Experts of a small language model.
Size: 10 layers, vocabulary 8192, 12.6M parameters.
Training: a variant of SOAP for the experts, 398M tokens.
Below are experts of layer 2 (counted from 0) of a mixture-of-experts language model. Rows are named gate (a neuron's input weights, with its number), up (a neuron's input weights, with its number), down (a neuron's output weights, with its number) and show model dimensions 0-127. Each number is 200 + 20 x the weight over its row's rms, rounded and kept within 0 to 999.
Before each expert's rows: a language model's description of what the expert responds to. This comes from a sample of Wikipedia text that the model never trained on.

# expert 25
It responds to: Pieces h, d, H, D, K, Sh, mostly in personal names and foreign words, as in Anirud-h, Reginal-d, Lloy-d, Pand-h-alungan.
gate0,198,217,250,226,221,226,203,230,187,208,197,235,191,189,186,212,171,220,233,214,169,234,183,206,212,199,234,162,230,184,201,209,198,203,177,200,169,186,202,209,221,183,210,199,151,177,178,197,214,246,215,201,235,191,215,196,217,194,177,212,213,200,185,237,160,202,198,209,218,178,194,194,186,181,190,212,213,202,204,225,202,182,186,176,197,214,214,208,215,198,195,212,215,176,183,191,182,216,221,215,173,221,179,196,182,181,191,169,240,213,201,207,200,193,224,221,200,226,219,202,243,237,190,160,198,191,166,193
up0,209,184,256,212,205,191,222,201,184,193,200,199,202,240,200,225,181,159,185,208,208,221,191,196,188,222,182,219,225,179,218,192,205,159,192,196,196,206,191,212,171,178,215,179,215,199,186,219,245,151,214,174,189,185,211,260,218,199,167,198,202,214,200,185,208,189,232,197,204,197,206,176,202,153,179,212,188,213,210,228,204,203,242,189,219,196,187,182,201,217,208,187,178,199,215,219,173,167,198,205,223,194,204,194,205,201,168,222,176,211,216,173,216,188,203,247,176,167,219,206,180,226,192,196,200,188,171,204
down0,238,205,190,232,197,193,181,195,233,187,194,228,186,187,231,198,231,208,198,203,176,178,160,179,198,188,211,212,176,226,208,226,182,223,251,189,184,223,199,192,176,178,202,231,187,206,194,190,186,188,214,208,236,204,177,193,213,210,194,227,206,204,199,200,204,160,175,242,199,228,210,206,220,199,224,197,188,229,188,171,229,224,208,203,208,234,218,230,204,195,190,175,212,208,198,205,205,216,212,177,188,169,189,197,187,199,231,232,231,203,224,176,186,213,231,195,187,169,184,214,156,191,236,184,225,235,212,209

# expert 50
It responds to: Apostrophes in contractions and names (We're, He'll, D'Agostino) and single consonant pieces m, b, h, often starting names and acronyms.
gate0,166,176,183,222,178,193,178,189,209,199,170,175,224,194,209,219,201,181,189,181,221,164,211,185,207,189,190,234,182,236,200,180,217,216,190,185,213,226,205,193,201,202,216,221,157,225,189,176,199,195,199,243,249,183,197,187,147,183,198,219,231,184,236,208,190,222,196,193,179,184,227,236,190,249,210,192,177,182,201,190,191,220,225,206,195,167,213,162,195,179,237,212,196,192,187,195,186,226,202,193,146,201,217,203,178,181,225,180,211,209,195,193,189,199,193,216,210,217,181,219,190,188,199,182,185,183,204,195
up0,192,169,204,238,186,177,201,209,183,160,212,234,227,223,196,197,170,186,203,218,159,196,211,187,200,172,235,165,176,167,187,184,196,203,206,175,214,163,206,217,204,205,180,189,230,182,211,185,195,170,229,194,209,153,176,198,234,201,168,181,198,174,188,191,187,196,223,176,212,216,207,200,190,217,191,175,195,187,175,214,213,178,208,215,191,198,174,179,201,205,170,192,227,179,194,202,205,174,217,209,166,209,182,218,211,222,219,184,181,183,219,228,182,187,200,184,203,250,180,184,218,193,166,232,212,190,171,195
down0,209,166,235,236,232,210,155,198,175,225,195,186,218,164,213,148,195,208,213,149,229,183,204,168,191,215,209,180,210,196,196,198,208,194,189,196,203,216,221,212,218,228,232,211,219,209,199,189,200,186,192,203,199,213,173,207,191,182,174,180,205,204,194,191,195,208,192,164,205,164,187,202,195,199,186,214,207,181,225,197,215,212,225,177,183,165,202,204,202,194,213,170,219,221,199,195,207,212,217,204,217,179,202,197,222,209,254,199,186,225,180,211,237,180,214,201,181,230,208,172,171,244,200,170,201,189,227,239

# expert 30
It responds to: Pipe characters delimiting wiki table cells and rows, including row starts, separators like |---|, and infobox fields like Years:.
gate0,186,215,196,217,225,206,211,191,214,212,223,228,177,214,194,229,229,216,177,182,203,207,191,232,197,198,227,207,178,203,191,210,204,199,238,176,204,199,187,225,197,207,211,167,205,187,206,181,230,204,187,184,232,216,203,271,185,183,210,202,190,195,216,178,226,193,195,247,191,196,201,185,167,209,200,206,207,214,209,215,191,171,215,199,219,188,194,196,203,172,220,180,213,161,188,172,223,175,236,192,187,195,213,239,160,226,177,179,223,187,212,182,205,214,158,192,190,194,204,221,213,177,212,198,264,194,221,194
up0,204,186,163,222,187,212,184,205,198,207,200,191,222,203,208,184,198,140,187,204,165,210,247,162,214,215,218,190,239,223,199,203,207,179,189,198,211,230,176,151,178,191,220,194,164,211,225,198,227,225,202,191,182,202,191,208,159,190,200,168,205,184,208,186,178,229,212,155,199,226,203,206,179,178,168,199,179,184,229,197,195,191,185,205,249,187,231,224,195,202,193,184,162,194,211,209,196,187,194,220,186,175,206,221,235,185,225,204,214,190,194,192,181,199,224,194,209,170,219,184,172,187,224,195,194,203,193,190
down0,199,211,227,169,191,187,211,220,222,221,226,183,209,158,207,181,204,202,199,194,194,212,192,223,157,209,236,213,192,215,204,204,205,168,185,203,195,211,252,210,218,211,178,173,231,188,214,239,208,189,171,229,217,209,198,211,207,152,166,253,180,181,210,207,176,196,188,216,208,218,195,176,211,182,187,216,204,212,227,219,201,210,157,212,170,214,184,207,194,226,205,161,200,209,200,191,203,200,217,176,199,205,201,183,172,194,168,216,187,224,191,166,249,228,211,198,229,197,186,228,193,197,209,210,216,205,223,214

# expert 13
It responds to: Opening pieces of longer mostly Latinate words, such as ct, ast, ent, met, ext, as in re-ct-angular, v-ast, O-ct-ober, inter-cept-ed.
gate3,194,250,224,184,202,226,178,213,213,195,226,200,202,182,167,203,179,205,219,169,179,180,196,235,181,217,200,221,231,227,215,171,185,177,201,152,195,225,180,201,229,205,172,211,217,183,177,202,198,209,198,193,201,201,171,215,190,189,183,158,166,229,194,161,241,202,195,230,210,178,175,206,224,204,242,203,183,239,219,209,191,199,177,193,197,211,202,187,232,199,226,171,196,196,195,155,222,204,192,202,216,207,222,202,219,203,185,219,210,189,209,183,195,196,181,180,198,188,200,190,204,211,238,205,182,180,230,165
up3,169,186,194,227,208,180,151,181,222,182,220,196,174,185,183,206,240,236,159,197,198,230,240,191,177,188,150,179,240,205,186,220,210,210,219,203,202,185,170,209,199,189,194,203,184,194,208,193,220,204,218,218,181,204,158,207,175,192,198,213,216,234,201,185,184,202,204,221,189,178,200,252,231,176,197,192,203,162,236,212,197,174,204,201,192,164,172,200,205,205,183,200,184,197,232,211,198,187,180,201,216,210,196,206,195,204,240,196,205,176,194,187,240,193,177,175,200,205,174,216,199,178,210,184,185,214,177,184
down3,176,188,212,224,192,203,191,192,156,216,225,243,189,187,216,212,194,185,201,210,214,187,174,177,184,213,186,238,184,181,171,224,159,222,186,190,192,208,179,197,193,211,183,229,219,197,198,201,205,160,168,148,211,154,184,195,197,178,219,182,184,213,189,245,190,173,213,238,204,149,210,161,219,205,188,184,218,227,181,205,220,173,199,183,220,221,216,205,203,203,215,203,190,185,208,224,185,199,192,197,185,194,218,203,185,215,192,198,214,187,192,218,203,184,198,188,209,217,183,168,188,230,184,207,208,143,189,185

# expert 5
It responds to: Pipe characters separating cells in wiki tables, especially at row starts after line breaks, plus coordinate ″N marks and infobox labels like Coordinates:, Height:.
gate0,230,207,225,233,173,195,239,135,193,170,206,177,227,213,176,202,202,185,203,213,242,178,235,199,217,191,187,243,201,222,173,196,195,241,180,225,199,202,180,214,203,182,187,188,186,210,200,216,181,225,211,189,215,195,183,241,188,183,205,238,204,185,235,236,197,175,198,181,217,196,202,206,231,185,234,212,206,180,198,182,215,154,201,211,198,199,198,231,210,172,212,191,185,190,207,178,201,193,201,182,225,206,195,172,187,219,158,188,208,207,198,177,201,214,198,191,226,195,169,192,191,180,213,183,217,173,184,192
up0,218,227,189,179,163,185,187,176,218,178,230,168,203,211,195,188,164,209,214,179,202,194,207,153,219,188,177,207,186,217,195,195,161,219,199,205,217,206,191,203,188,206,184,210,189,212,212,187,178,215,228,237,231,191,209,192,203,188,221,204,183,230,209,224,187,153,209,193,205,198,204,194,199,240,153,220,197,204,206,170,193,173,212,205,163,200,198,198,194,189,184,236,234,225,225,213,208,233,199,167,221,238,180,208,170,202,207,178,235,193,199,234,202,225,197,173,209,208,207,168,208,220,198,212,176,166,209,223
down0,217,195,176,210,186,212,169,220,191,187,225,204,157,174,191,203,193,182,187,221,181,222,183,208,182,184,213,206,165,148,182,173,181,220,183,198,194,182,191,214,204,217,194,169,167,197,182,190,209,200,258,213,236,215,188,222,187,234,192,212,208,181,191,208,194,188,191,209,200,208,174,181,196,178,214,204,196,162,235,209,192,163,191,184,181,210,205,174,244,192,169,187,202,207,194,189,221,178,195,198,204,205,168,194,161,184,227,212,183,194,164,219,210,195,196,239,213,202,203,197,204,180,206,185,165,240,220,166

# expert 24
It responds to: Word-initial stems of Latinate words awaiting suffixes like -ation, -ical: def, dep, med, educ, represent, plus endings act, ior (impact, interior).
gate3,177,186,164,190,199,207,175,214,208,190,188,211,210,231,219,221,192,236,223,214,180,208,198,181,205,212,233,243,182,171,176,190,170,219,171,170,227,167,208,193,175,207,183,177,198,181,186,211,214,187,215,242,167,194,211,231,193,233,222,211,194,210,228,222,166,209,212,201,187,188,229,183,260,217,226,213,207,198,197,216,208,225,216,162,214,148,212,189,173,171,179,224,211,189,192,209,207,171,191,212,187,206,206,174,182,215,175,198,216,174,189,217,175,176,205,229,201,200,211,211,204,202,199,203,201,208,204,208
up3,164,213,193,217,192,196,216,223,251,215,187,173,216,203,229,200,190,203,196,239,185,220,197,236,219,195,175,219,197,204,215,231,194,215,220,235,193,200,204,206,172,206,219,182,218,199,178,220,209,204,218,191,188,175,224,158,218,213,210,206,208,213,192,224,201,204,215,206,218,203,225,180,173,195,220,213,170,174,183,216,222,220,192,205,184,186,168,174,182,175,182,207,203,223,148,189,232,198,170,176,181,211,186,186,164,173,211,188,237,178,191,178,204,162,161,197,209,209,236,186,189,227,223,194,189,196,197,176
down3,178,192,197,230,200,211,180,200,191,220,238,204,190,198,210,210,157,179,187,219,208,207,219,169,195,219,180,199,227,187,215,176,209,217,205,214,201,229,194,196,177,211,190,174,199,226,207,201,223,186,199,209,164,161,219,178,205,209,197,238,250,188,247,187,166,197,195,198,207,200,178,189,226,211,184,223,210,227,159,209,213,173,186,180,216,225,210,198,236,200,195,170,221,184,179,208,204,214,210,183,175,219,188,203,177,199,201,208,199,232,196,181,174,194,206,199,251,222,167,231,198,191,159,191,235,216,229,202

# expert 22
It responds to: Mostly and, also to, or, but, & joining nouns or clauses after a plural noun or comma: acorns and camas, girls, to pursue.
gate0,197,223,184,216,242,227,190,169,164,188,212,212,174,230,205,177,259,213,204,221,198,210,194,207,197,203,210,202,179,189,222,227,204,192,174,165,218,176,243,169,218,251,215,182,194,212,186,214,154,228,231,187,235,207,197,199,224,210,202,192,175,177,200,201,197,215,186,191,189,191,217,215,210,223,186,212,163,223,179,217,178,153,202,152,215,220,192,186,206,213,205,206,214,185,178,218,210,198,198,197,182,181,220,196,174,183,224,226,188,207,217,197,202,200,197,221,184,210,209,154,202,206,197,204,199,182,198,191
up0,211,193,198,189,206,198,215,200,196,197,215,201,229,186,167,192,235,211,241,216,214,180,180,225,210,171,180,193,174,222,208,194,231,177,209,208,181,219,174,210,206,203,181,177,186,202,223,211,171,158,202,175,242,198,206,194,168,177,209,206,195,206,207,194,169,211,196,192,196,233,161,197,221,204,167,174,222,212,191,213,187,204,203,230,183,183,212,202,268,165,198,231,205,184,221,206,201,213,166,186,206,197,225,229,205,192,200,169,193,205,158,219,223,229,180,202,192,215,225,230,201,193,200,224,177,238,195,198
down0,182,191,242,216,190,183,238,199,202,221,186,176,187,200,195,176,204,203,178,208,201,172,253,218,202,232,159,202,227,218,211,204,228,212,229,230,184,213,168,190,170,241,224,217,216,223,215,211,247,228,211,210,186,192,209,207,198,201,174,205,211,182,218,196,182,204,217,178,224,181,186,211,180,195,191,192,181,215,201,207,165,174,224,181,231,191,183,232,184,226,190,190,206,227,212,199,209,204,192,196,180,233,211,192,194,220,181,215,219,176,231,211,218,182,238,184,191,220,197,184,183,224,188,204,228,197,229,234

# expert 32
It responds to: Word-piece syllables in, an, on, en inside names and words, like Fell-in-i, Stal-in, Niss-an, assass-in-ate, Mad-on-na.
gate0,195,231,171,238,225,206,190,205,185,196,213,207,202,189,190,188,189,198,187,173,205,220,200,221,213,234,209,216,225,204,181,172,185,187,208,232,220,208,212,223,183,217,242,172,175,207,251,195,198,189,201,213,218,165,220,216,143,207,236,172,178,213,210,212,214,160,224,187,194,199,201,168,188,248,217,169,179,222,186,202,175,208,201,201,214,212,211,233,199,197,210,246,190,182,212,192,179,213,233,185,235,222,238,197,184,196,200,201,213,220,193,166,192,205,222,220,192,197,208,199,198,175,208,205,222,211,202,206
up0,214,159,232,223,188,219,241,155,198,202,197,182,219,228,223,207,220,236,186,202,207,194,165,220,212,191,183,200,203,197,202,189,195,178,198,195,143,184,183,181,233,239,213,180,205,165,219,167,177,220,218,235,205,183,176,211,201,210,192,188,212,168,213,189,207,199,197,192,195,199,203,219,188,173,192,210,228,197,184,184,202,203,167,218,164,200,196,205,191,233,198,188,202,192,204,204,246,187,168,191,192,190,205,201,226,211,222,201,203,191,243,202,168,212,219,179,208,179,205,182,189,203,152,169,175,184,208,219
down0,225,196,189,212,220,197,202,263,211,195,147,203,203,224,196,191,191,227,193,181,178,192,204,178,204,201,227,200,194,189,200,201,206,201,199,189,194,179,188,203,198,186,199,226,201,214,174,183,203,174,181,192,221,198,163,216,227,172,208,222,174,175,185,245,193,224,198,200,167,194,170,221,197,186,213,196,218,193,222,198,187,212,229,212,193,267,180,171,189,170,198,176,198,190,190,226,211,195,261,197,224,181,205,186,209,204,241,209,205,212,204,196,211,177,240,213,208,243,211,202,178,175,181,186,214,193,191,210

# expert 3
It responds to: Prepositions of place, direction and time such as in, to, at, from, into, often after located, turning or verbs ending in -ed.
gate2,228,209,184,208,206,200,172,201,187,196,205,197,231,223,216,176,189,210,204,203,221,186,204,228,216,201,188,203,233,200,235,208,190,209,145,210,170,184,187,216,205,198,233,172,224,174,201,186,214,185,216,204,142,194,197,243,256,190,205,244,214,171,196,218,192,214,218,181,213,210,201,187,218,234,199,220,209,189,190,158,179,224,208,192,203,201,213,208,227,173,175,189,179,183,226,199,201,208,207,173,196,207,189,191,190,190,197,179,218,211,223,182,199,184,178,245,190,203,241,222,219,195,178,217,220,226,222,183
up2,216,171,184,195,188,203,177,226,202,224,215,196,218,221,196,179,217,217,203,204,180,228,206,210,192,161,243,178,207,209,175,210,206,210,219,170,225,190,202,194,221,229,196,199,187,200,192,182,195,208,208,195,233,182,224,203,221,195,198,235,218,182,235,242,192,217,236,175,155,186,188,180,173,222,157,208,208,182,186,182,160,209,211,194,178,175,236,193,208,221,208,214,246,206,172,220,206,211,180,177,195,195,207,206,196,161,197,196,186,183,240,201,217,179,207,193,185,194,199,198,182,183,187,193,185,165,242,179
down2,193,205,199,200,231,201,178,208,193,196,215,225,209,217,204,227,222,167,213,201,185,187,192,175,216,206,200,226,188,211,186,230,198,168,196,208,204,197,206,207,196,201,191,183,193,184,222,212,199,137,182,163,242,161,181,180,198,227,220,220,213,244,197,182,192,212,172,223,218,205,204,221,179,186,234,180,198,209,180,183,214,212,199,208,212,204,196,194,205,165,226,217,234,188,183,192,217,166,218,249,183,186,216,200,195,231,194,197,221,189,238,216,174,213,206,179,193,232,159,175,202,178,212,198,219,219,162,226

# expert 33
It responds to: The words by and of after published, edited or University, plus labels in infoboxes and lists such as Born:, Genus:, Location:, and table dividers.
gate2,209,172,197,206,200,178,231,185,181,203,197,207,196,208,217,203,216,200,210,166,214,208,188,183,195,188,184,219,203,227,228,234,212,153,170,229,199,202,167,196,181,158,198,166,176,219,191,206,166,202,243,214,200,197,203,166,188,190,164,214,187,191,230,196,199,191,197,252,194,240,234,206,207,194,217,203,190,179,217,180,205,183,215,183,205,216,221,182,237,204,188,197,206,190,195,221,195,271,202,201,205,192,235,217,208,174,200,205,180,204,199,218,202,206,176,188,166,183,224,183,202,193,227,206,179,224,196,169
up2,209,251,213,206,207,176,207,197,206,199,239,220,191,222,227,175,221,187,189,195,218,204,187,208,215,191,205,156,202,198,227,216,175,189,194,198,154,223,175,198,209,198,216,208,203,235,204,191,187,188,203,189,178,211,212,203,210,192,184,191,200,243,188,186,198,200,223,211,196,198,213,193,233,193,206,190,184,216,204,203,207,194,191,177,239,240,209,197,203,217,192,164,178,180,250,189,169,224,201,187,168,229,196,220,145,200,195,236,188,241,213,207,188,214,194,200,184,182,193,231,231,187,228,229,199,191,157,175
down2,198,189,170,203,240,197,175,178,198,194,177,209,211,233,180,221,179,194,226,176,144,235,198,224,199,199,208,220,170,166,236,181,191,239,199,181,186,184,196,221,204,209,196,210,208,170,200,242,199,171,196,197,210,194,181,200,175,178,207,187,217,176,222,216,220,180,206,233,193,212,218,196,188,209,225,197,250,196,217,203,207,200,180,241,200,199,213,198,185,204,192,210,179,202,183,209,199,205,223,185,205,206,224,211,169,221,215,182,196,131,215,183,162,187,192,187,179,169,199,181,210,215,188,201,200,219,203,170

# expert 21
It responds to: Single lowercase or capital letters starting a word after a line break, hyphen, quote or prefix, such as f in from, p in positive, c in corruption.
gate3,216,217,225,158,195,234,223,165,185,223,199,236,200,188,218,190,237,205,191,186,206,197,192,194,217,200,183,240,192,198,188,199,191,184,210,193,188,180,216,227,223,199,202,201,170,239,208,196,185,187,188,188,200,177,232,213,179,210,220,207,197,231,171,178,167,191,173,218,209,213,184,181,197,200,161,225,212,203,186,188,225,181,192,202,206,179,246,277,202,194,171,174,209,193,188,181,173,220,177,182,197,220,176,192,191,136,213,210,206,212,198,181,191,207,208,226,202,195,207,200,208,189,213,222,178,200,205,197
up3,199,167,218,227,201,161,191,207,185,201,205,170,199,230,210,230,215,220,245,219,207,209,166,236,202,207,217,218,183,202,211,194,185,202,219,181,215,186,166,182,163,196,191,230,160,218,239,200,192,212,188,221,193,206,184,180,224,219,182,195,203,182,224,240,210,241,213,213,227,190,231,210,167,218,197,218,248,189,224,181,202,218,201,196,210,192,199,198,196,210,180,180,178,201,208,203,174,209,190,234,227,206,215,188,207,205,197,215,229,197,152,201,220,182,192,201,197,222,213,221,233,230,211,180,202,230,208,181
down3,209,156,230,193,223,220,194,222,236,198,176,213,198,207,181,190,161,209,215,202,205,196,192,194,217,210,226,209,189,208,205,224,195,162,188,206,193,215,226,210,168,204,185,196,195,196,194,201,217,186,167,171,194,228,231,223,188,236,174,188,198,211,185,214,178,215,217,185,221,222,265,195,189,196,217,168,200,189,218,193,211,190,233,178,217,201,187,206,204,256,211,176,222,194,229,171,173,192,183,208,191,190,198,165,155,198,235,185,171,202,224,200,201,201,220,227,214,169,214,183,194,194,232,187,218,183,202,216

# expert 49
It responds to: The pipe column separator in Markdown tables and separator rows, also "See also" heading ends and semicolons in credit lists.
gate0,211,193,196,190,186,179,245,230,182,163,209,202,162,199,173,145,225,227,194,194,211,211,163,213,174,204,207,207,203,205,206,199,191,234,205,191,215,168,198,207,174,215,186,199,214,212,194,178,191,199,186,186,224,237,248,188,185,208,171,224,201,199,187,206,155,214,168,193,192,210,199,203,170,197,199,172,221,203,164,214,214,189,233,180,210,191,205,197,209,241,228,177,167,207,215,218,191,204,192,186,189,224,207,191,173,203,191,165,210,220,205,226,225,209,164,176,193,181,209,195,184,202,203,175,154,197,208,180
up0,207,166,184,201,181,213,205,219,179,218,231,188,216,215,208,163,170,225,243,177,189,242,180,202,207,225,233,192,213,211,205,227,186,220,231,176,268,199,217,214,209,218,220,204,216,233,218,231,223,204,212,188,206,193,189,205,202,203,186,165,237,214,192,204,208,187,178,218,207,196,166,211,231,228,233,165,208,196,165,220,230,198,191,210,194,185,190,158,191,198,192,191,215,182,207,212,196,212,193,203,235,213,219,197,203,198,185,193,189,222,214,223,214,181,206,196,213,188,221,196,166,211,224,185,214,182,195,167
down0,182,231,195,187,217,192,209,185,227,159,228,197,219,204,208,225,163,210,197,214,192,170,205,164,226,202,202,193,197,207,204,185,201,210,210,214,187,194,207,173,137,212,222,223,160,201,203,171,165,158,176,205,174,205,178,219,180,196,215,198,219,221,207,198,192,189,210,195,191,204,218,182,169,218,194,198,149,198,222,213,221,204,219,196,227,197,196,188,209,229,209,207,224,200,159,160,242,225,171,210,199,226,191,231,151,190,198,199,160,211,202,203,208,197,207,201,181,183,219,185,208,190,222,214,212,212,184,209

# expert 4
It responds to: Short word-internal or final pieces like er, or, le, os, et, especially inside names and words: meteorology, moderate, passenger, Single.
gate1,210,163,196,210,196,213,215,216,203,220,225,231,183,224,221,188,157,199,254,201,163,214,195,224,195,195,198,206,202,190,164,208,180,207,188,205,177,182,229,231,197,196,204,185,223,238,226,176,207,228,194,208,190,196,189,184,158,238,210,223,175,209,207,219,193,199,208,211,187,212,213,229,189,163,199,206,205,218,207,160,187,179,204,191,214,249,211,194,215,171,218,207,189,200,200,224,207,202,226,174,206,211,181,226,213,165,222,172,175,215,203,170,209,217,184,196,179,199,207,192,178,220,173,182,226,213,187,157
up1,208,215,220,207,183,179,178,201,234,222,144,196,179,197,213,194,186,184,203,188,192,229,220,226,202,245,206,185,149,204,176,205,211,221,200,199,196,170,203,225,201,203,229,204,213,218,210,186,183,189,168,196,204,196,174,214,188,240,230,203,188,229,187,177,245,193,194,166,246,187,193,215,233,212,188,190,222,180,207,201,201,182,185,214,202,167,226,203,170,194,221,194,196,187,165,172,229,201,201,219,211,175,207,187,197,221,211,202,166,192,186,209,163,185,221,199,224,220,179,200,212,213,214,198,211,189,153,209
down1,210,195,198,172,212,199,202,200,176,229,186,215,180,189,190,192,183,185,207,212,175,231,204,220,170,179,201,199,184,189,177,207,257,211,246,191,160,231,238,200,215,159,161,162,177,192,194,213,192,238,166,187,184,160,200,193,203,198,192,219,179,227,225,189,173,222,207,185,187,206,191,220,173,172,192,202,202,167,207,176,205,214,200,234,181,172,179,200,219,183,174,191,171,184,188,207,197,227,172,188,203,200,215,217,200,202,213,209,176,221,185,166,216,200,189,180,197,204,205,235,231,221,182,203,188,200,216,203